config.yaml
num_hidden_layers: 13
hidden_size: 128
n_experts: 64
experts_per_token: 1
d_expert: 192
d_shared_expert: 0
hidden_act: "squared_relu"
moe_layers: [1, 2, 3, 4, 5, 6, 7, 8, 9, 10, 11, 12]
router_score: "softmax"
normalize_top_k: false
routed_scale: 1.0
balance_loss: 0.018
balance_bias: false
router_z_loss: 0.001
init_std_router: 0.0279
lr_router: 0.00105
vocab_size: 16384
norm: "rmsnorm"
norm_eps: 1e-06
tie_word_embeddings: false
optimizer: "muon_variant"
learning_rate: 0.0114
beta1: 0.95
max_grad_norm: 0.5
batch_tokens: [32768, 65536, 131072]
max_seq_len: 512
train_tokens: 396200000
max_steps: 5291
dataset: "wikipedia_en"
Below are experts of layer 10 (counted from 0) of a mixture-of-experts language model. Rows are named router (the router's row for the expert), up (a neuron's input weights, with its number), down (a neuron's output weights, with its number) and show model dimensions 0-127. Each number is 500 + 50 x the weight over its row's rms, rounded and kept within 0 to 999. Numbers have three digits each.
Before each expert's rows: a language model's description of what the expert responds to; "gets" lists some tokens that make up at least twice as much of what it gets as of all text. This comes from a sample of Wikipedia text that the model never trained on. Tokens count by the router's weight.

# expert 15
It responds to: Paragraph breaks, section starts. Paragraph breaks and section-opening words like On and By the, heading tokens such as ==Background==, and cells and dashes in tables.
gets: "\n\n", ")", " | ", " that", ",", "ai"
router:525572505492476439492587564500573536448471466529576582463531493429443569544568545422542439566520432447486463454518628510499436540476505487544466476494425506518527443446530475491502561412586468516562461448572417537527546547582460558433507508544411472466525472553446518462459584471539532437546422496436567540495523466515535503470411519404538554462491434549533555530513446584443567429478
up0:442487410487502514470441436475548598551546467529466526505568483491571539534542574396444601534549544537476506444548565488526461496544537421439451547413542546540525408474572518505489492497513419524440525586581581414447500465527449516487398576472480483596568542571510492530539498421424441485501447512521450507533540493416502460459495473510500508555469481440538416585543540568560569510570
down0:467551529549462544512483492526410438420477497507476518460641542484551494523496423501471440539535477543506486415423526378450482533442497540479465442430562478533489450467445464470491497548521400568524477582436472594527500452469584426593554464527466542513503511403492500510486590505508592452500476468572433442462492461526610537509488390500471464568542508411516449563582480494508482592500
up1:515538522425452436538491516445466455534509532565457462615503461485532552439415472468448475545455490500454507529417585524511468375427488515500501411384459507498567470456584429476476575539503529504471432539485443446519479393473517582507491495393539398564544456455516554523558400554518515576523515547564463561490586520501508490591472505508476408532520487593427491553504505485501418517515
down1:544412514397532615488525501522453465430477498561579510505543555452492502492482562477478543450546474485609521438420459445499476427455527416492404568595369548553475427496352465502415533502525468503536502412534554543568527539511510497517493521419543533501547406474446532408576495473459440538481493513578540429460562487464524500457506509535558443471542518466506452549497544475564523457500
up2:491477566450506473503479519510516510512510502457422464549437506490413516516448524542476497507510611495498514431548516463434533549520478522411577483423481497499609458482531648526544561592514528546478585563522542487490484493534410449393513393556477477471623469417465447457473509576598554522508512502504545548563505469587478542491476495545567486470566485522552455376527521413446566444514
down2:503549461490493535490534492489470556506540538450519537534421437421516518502490456441431509597517490516624430516502506438521465521479464536592550566489452492481407634481519464510510460545542397586511514536524432508431486516427511506553591543590484523480462456492566503459500576403447535403445524615490461446444467428531527437428471502533547560519574398586449462532453467528448522492515

# expert 10
It responds to: Section markers, name pieces. En dashes in season years, === heading and empty |  | table-cell markers, and final pieces of place names, such as Uttoxeter or Teotónio.
gets: "–", "===", " =", " |  |  |", " |  |", " =="
router:559557560479510454463599550549549553455430485501523562486556486478472562513593563465554448558466387435484475444573562495465471564445513492556447429521416496527504440471552470497469522452527419486514488439498446536549582542599437530424547444534468441487534482519439470494451562511547493448542394457443539573467563428514523453450428462407560554581490467549544553552553438520429512455508
up0:461484455473571574408543561440476526498535503411496513437529498546497476504365393482440473554456562538501489610587597464592497518496432526420456547462503454497489487427435466459482535487536475514441481537539515526503487487454563468462522562565451457464450496564487575542513515502530502474588451528585476478503444463525542409428518551417514568496501462562571414495436427479476453452375
down0:459413470433569518541477557439554492459516534368579457504532474464514459421517591494535522513443443478542422548513450427423530524474505420468483472472548449522517439510472495503535544517425493555418571514477427514473414526479482498400541536552518594505518422481511610532465586563493511590520504517604581507469548434613442538530504431461475507553464444439532479529592490462515436510483
up1:540512466534508440578490503451452478520466505446440539558633518489526505438529520540398497544600478527543483524485477492521585523471473491508422487508519526455406596540424486500546644502465507521569531464526438501545506518523516466479553526507494463439587501542491549605563482501551427552515354511460481529479477376480455485554397503476461442532431442436489460471474556488463602502593
down1:519577579577415444540395580585537460514574510527432472575434515539492447482493419430465469588521502477506496528469503544395504401446447503428462545548432483480476530482453524518467493398529496536505500480521496528533461466515391529433533547500596613549469468521426490485505529535675492456500434481492458454474525439512420497510608507478540521477496504537417527461490511497535535476569
up2:464543565594569450498499536460487568519534497562510509413478505584498404554399527445523563610488565503598494515456446492509521535457412482397537447572524506446507441498543517451506490477521560541535405497542530427493435530508529372486470451539548493482472493389464495498481456488469497409536455490460498520580524443531520509454476499560555493483448471474562526400457550598587559578427
down2:598488473468574521525541466439505433425488414490473565442474575423434561470563462500536437517520553602533515392587519413497451462495485469480490456455581486558461529566475479507512458484496471506536532546508505537380656494533490566467500398514396424468492439542572508505510519495500541474493507519464470425493459463445429533528474391489400505508495550469531425506469386472504530531471

# expert 30
It responds to: Mixed word starts. Word-initial pieces and capitalized words in varied contexts, such as transl|ates, World, launch, run, Governor, and table separators.
gets: " | ", " World", "l", " National", "–", " ="
router:547540543480505447519589531535572511465424514498516569467558473425431539494575564473542451562506368450529457421544565484472493538447527470548417482506448508528502433414543462480446542447549417513558497402509460528550516563539439539443512462546497451425555500521416475468412557516549537457563427478439526590484564471506581467428445512442505571520498457539565521572502437544434545411529
up0:554567448531462431447505532518578435466471531510483474524422512347514478436450478554484530480423499486502538514501490479450453556452549444505456514430413500518394534493496508475410547561612467525420441568499404475512456523488485532472556436461400520521520526540444401542502489506483559574556444441507437484408491461529505557503479457432527559465523575525399483612463548451491528584534
down0:502601524530436507468529521540576473400502504441567455484502572526498592429484511612476464500521512461490514628503557467498497545558610508475411482465443489564489479437478489497481447572551496477437579532446385442513584583468526448553526495528579580603512501459485549464573502562519446449506495534441586487492519519484494447533500429484479426492499498526572435444525497583588585514450
up1:523518529541540517478510431552399517484445475554487481489540518549481461561576505442489537533485558430544547470520471539473502492485513429523580509522528448431541475608524532457472500562532529546486483503481444553511516440549608481575545564506376593559509503498601485412456441537521438527541489446484379471546590426535468510457384486528525540575493554537468530603539490483397388481441
down1:467397549462467566553614473525570537523514572562511494473505521363567635419473455516554560522573458477500492511486508417500496548464490496450523479530495459556459481584535454468433529493474485467495549552521459449527458486512500487420526513476541531464541502493521501577473513462475501476537508484572384460452551579465437643480481552518470481430551438400548427570564440609502549538514
up2:612517525517488531558454526530425429492648556560460485545497506446516547572545515460568582474419611398517545441400540535494479480618503449474519461481559471462513451507489451512574564535478540477507500577575528494499499551556550550471516520532510592433482509482435545567489588485557501440448485484522522455482481478447424487511559534521531464441566594535521546501534487591463445564593
down2:479524479422415580551513472499522558483486487563580499517504452561583520493444541582484606426483500578524514452501515474438587583508546590517472439509387529517519517553486482436476469570510450586505533614469485593517521477551419548453506460375436372484512501452481466545468531510426500425505476471508518535598554455517468548495493475425444519545487503442550510527569515489389460466483

# expert 61
It responds to: He/She was, number separators. Biography openers "He was" and "She was", periods and dashes inside numbers and dates in tables, and capitalized word starts like "Tw" in Twelve.
gets: ".", "–", " He was", " / (", " he was", " to a"
router:523543526483477444522587564537569463458407509516543569429552497469428537559540556442538437544491469450501450423510535526442427548435496481559471476514431512596476472451548475480474504403547434505546527437534475576576546512519484541430541476575449436437617491533432482469486543457558540493519440528455502573486571441470513507428435476454528581525475462571539546607522397579465548427489
up0:592462502469516478540481481517473542523521518503498481405480446460529476455444498545534567501475525485450458415463486564559525510456507524413464534535586562545530521538482583401433559462586528548484532402497489515426526413493463563404434456367454402424528490499524499465486506478520602440509557602512544494559524496546462511582459531533530451529488400477610523369492447521496543507467
down0:563593579568483595515524558477496493393493439539556545518524473554520513589442510437492498473504454574509475548477567503565454433460519507516528451518518592437463512401480434556541515482548591539504441510413580551429411510510532416484536481403513585478407488377571555513505474512529449485534490422452473458508499473534546555563504430541515596573503570483447510525522527465470470429507
up1:464455606513512460520504461455461465428504515558461477516461425536541451440517426528525461499421498550439429456438453492552460529477455485382538573492514447434620476389441422526501574547472548480466445485404548450480555423548505488542451458566547447538480525541515498449537447419566538472550537508440489563527468420459533556574485453504501499493539430562506351538567462504442443483481
down1:445514507515526397411495584553526491393467573616527522475621466499541438515510516509579532529524432531481432487508399503505450544526644419408461521612541566536453557460445531445468474489567542446572530503528432506423443453511505469476515493466439496509472558525445560548480438496529493557470507490478483383487453472553481411551505466537467527558522491525578421495444470463512471465476
up2:443590515505438518470461412416532473521588553472519548533430445534536503499447531457433441610562434523417519424542521435496413564492425450513484494477508494487536422576467453517618515545538539501423621523464491500472515551448475488478514483548486483547489529445474426488452568554517583460506537479498491532524547384483454574498567414476472452542536554399521531510480544557424540604514
down2:558477522526525544496566575595507521474583459483562477481459542543479600486558486554536508429500406512539536530456390521480496520456467641541581463495431495547529518399562488528507527463499509472425507455483481437416430553469463425461575488474491401505526444536644489507447445548512478508490493547452531439513492468491551475531553504529455639457373475479475541439471498507456505523585

# expert 7
It responds to: Mixed word pieces. Mid-word pieces in names and nouns plus commas and digits in article prose, e.g. "Guer-ra", "Conv-air", "B-rett", "game"; little shared.
gets: "2", ",", "1", " Sh", "ation", "\""
router:505546528491395406513581573490567531436436458541499563446569487465441522499537572427538458578518519450521459437463578512524507553445471522491473447482414537452549483454573484448510510399590431500530518432485469555559519515561416556443488480560472409443519498519467473494406543488514524441540404496464598553503545440488532496472434450461477580534508479601539534588580449564491506430521
up0:459469558461472569513428555561581517590549559507573563473456458484602618415463466474475469438550431495460513464468491494515562500509566485497596506504386458405506481499439465475525483488510459492496457364478612503527550404477398513440458499474441584527526451540500420574554474418488584444486528463521478574487535505500491465488465427435521509497559467492561514571510528464585500504515
down0:457509528522581539554484480584420367590528435500518528457432496570439444513533490547539496459458344480443433483498536492439567432566614531495510568491605553531507545504441463491519526388431505530529519493505454443445473553481487483538541498459549523452485520523530494491583498491465498547508449452488508546484490478470509447482582505373497462524539519506502516569444570560344435515466
up1:557475500534469467545529473427455462462469533474440544461484437557561435549536515448513560604503417523453508539497419452449421499472489554406543512460510545430438517513498561533537547491526527434410443513522586468469523375514430493428424491532634443588412497548557481525501537494550467456437489505434417475529479493520449561518565521410581632516499576467443516533470536513531491518483
down1:464565479554454539409464482425501523442483456498515414477550534555467479570442505591556478554487453505513440560405495467515492438498482549535501459508529492457501539535481580509508522453511544523526505471518569559579558519592581509501462491654444500437495441467523578458510534478577430524492523592435470480421571426523417425555484496454621506547522578573504463391565475537551491482438
up2:547515534508407530492496494549473510506492409512534493428559425466424516538496489563572510517444572520488496462492556389429502479533476494477543568470512481479445495534692474474383400422460519438464442446538562394488496500533457493504507548543552555485496493502499482480421558481452379521508510348537542497468497467449517549547561462571534469444502529541587461486469528516578546455498
down2:542526619524454572424542439486487473510561508521500421479499491434557613488525384484504479479421483515526595608506425479507478484534509396532540574464559434519427491501428458560489536381613494491412590520494475507480519546527558557491504425495543529515533425537456422450458565531428594475454551538541537520503464500564492544528500455504406566556554503525537427534494513478459524489477

# expert 11
It responds to: Numbers and initial letters. Digits in dates, percentages, durations and catalogue numbers (24 January, 49%, 4:05), plus opening letters like St, J, Y, i in iPhone.
gets: " as", " St", " and", " A", " for", " J"
router:514554543484474418484563578490588532466411491528532611444549476466453573510528559476509445576559489480509480474541603486494457538447535460507440441498466545473546465451588494466447507401572437490559505465471489573521555502527464525451527461550452456437549440505422516446453544456537555483605432473413533543507525432534513582441446526435479579478530493587572550541533482581487585399460
up0:542448560526487575494567502588471454541606552566490461506525487574446468515430380565538498496534493553409472534539569487384440516525521499484446509413496616551485532407611426517543450542553537472559487458507497511669480516492518509417468472496455509487546531539503487532490509495481577592517485417518403481472527490463457481487544493510592459572524453488524493462525464557422498512437
down0:542578534488513425496531553484441545609508510433495465511576573491503524518594522546563524494484549513516493360509476450439533483567496477492462528533416465479564436522493558489539373538560468426483508442528533523418553580527445618473534548622463487496523453543507536520481646534500469560509505470484607463486457521510518475472467475390423496497426481475592509492434444463514446491471
up1:436464513448503446536512436439541483532486515461516483527480443477529506376521480578476598482517499527452515463536490560423510484550547532542456468515552486367502573450483405442453440411532408491517487512422553515527499490461465448525445497457563491454542433509354454524508463523523500428504514480522464584411559572495551474458432600565449361559519494472497520516491566538401500476566
down1:512503388599369571412453508552462580480539508468613484482537509608556427592545498456503444506556472494565561520426518444359440401536571518494460528533534518538443501468434452488452428472501480565463605452510498522413517501492498494525526434505536497473516574444509547512427486413474499473521466522500576539587524450614434465450498470559465534489458513514484508502494502482462494518499
up2:454530552485507487511523412540478461574513488426465453477556497510522530368501520533557476501530524541497442558447492415501589430508555494513507512441519563477513514465466507534532568500494539503467555433507507460459606533590506491522436449575410512551538499508465402574481464470429482464522580572486450519503459493448467601482531446562548578499369467537406496575560489580435559619418
down2:462617481438479572521502548563604508521555457511435571476550529423595586501510477534572583531473489529504518523453584422511525548474564498486427573427565541427556457456556499486441458484487555451437515547441512420533502502571508610437475467572470424549448513438497530480526467470512509457579505499454496508475443402516497553413540507487485425510503497464523445495471508500500331565480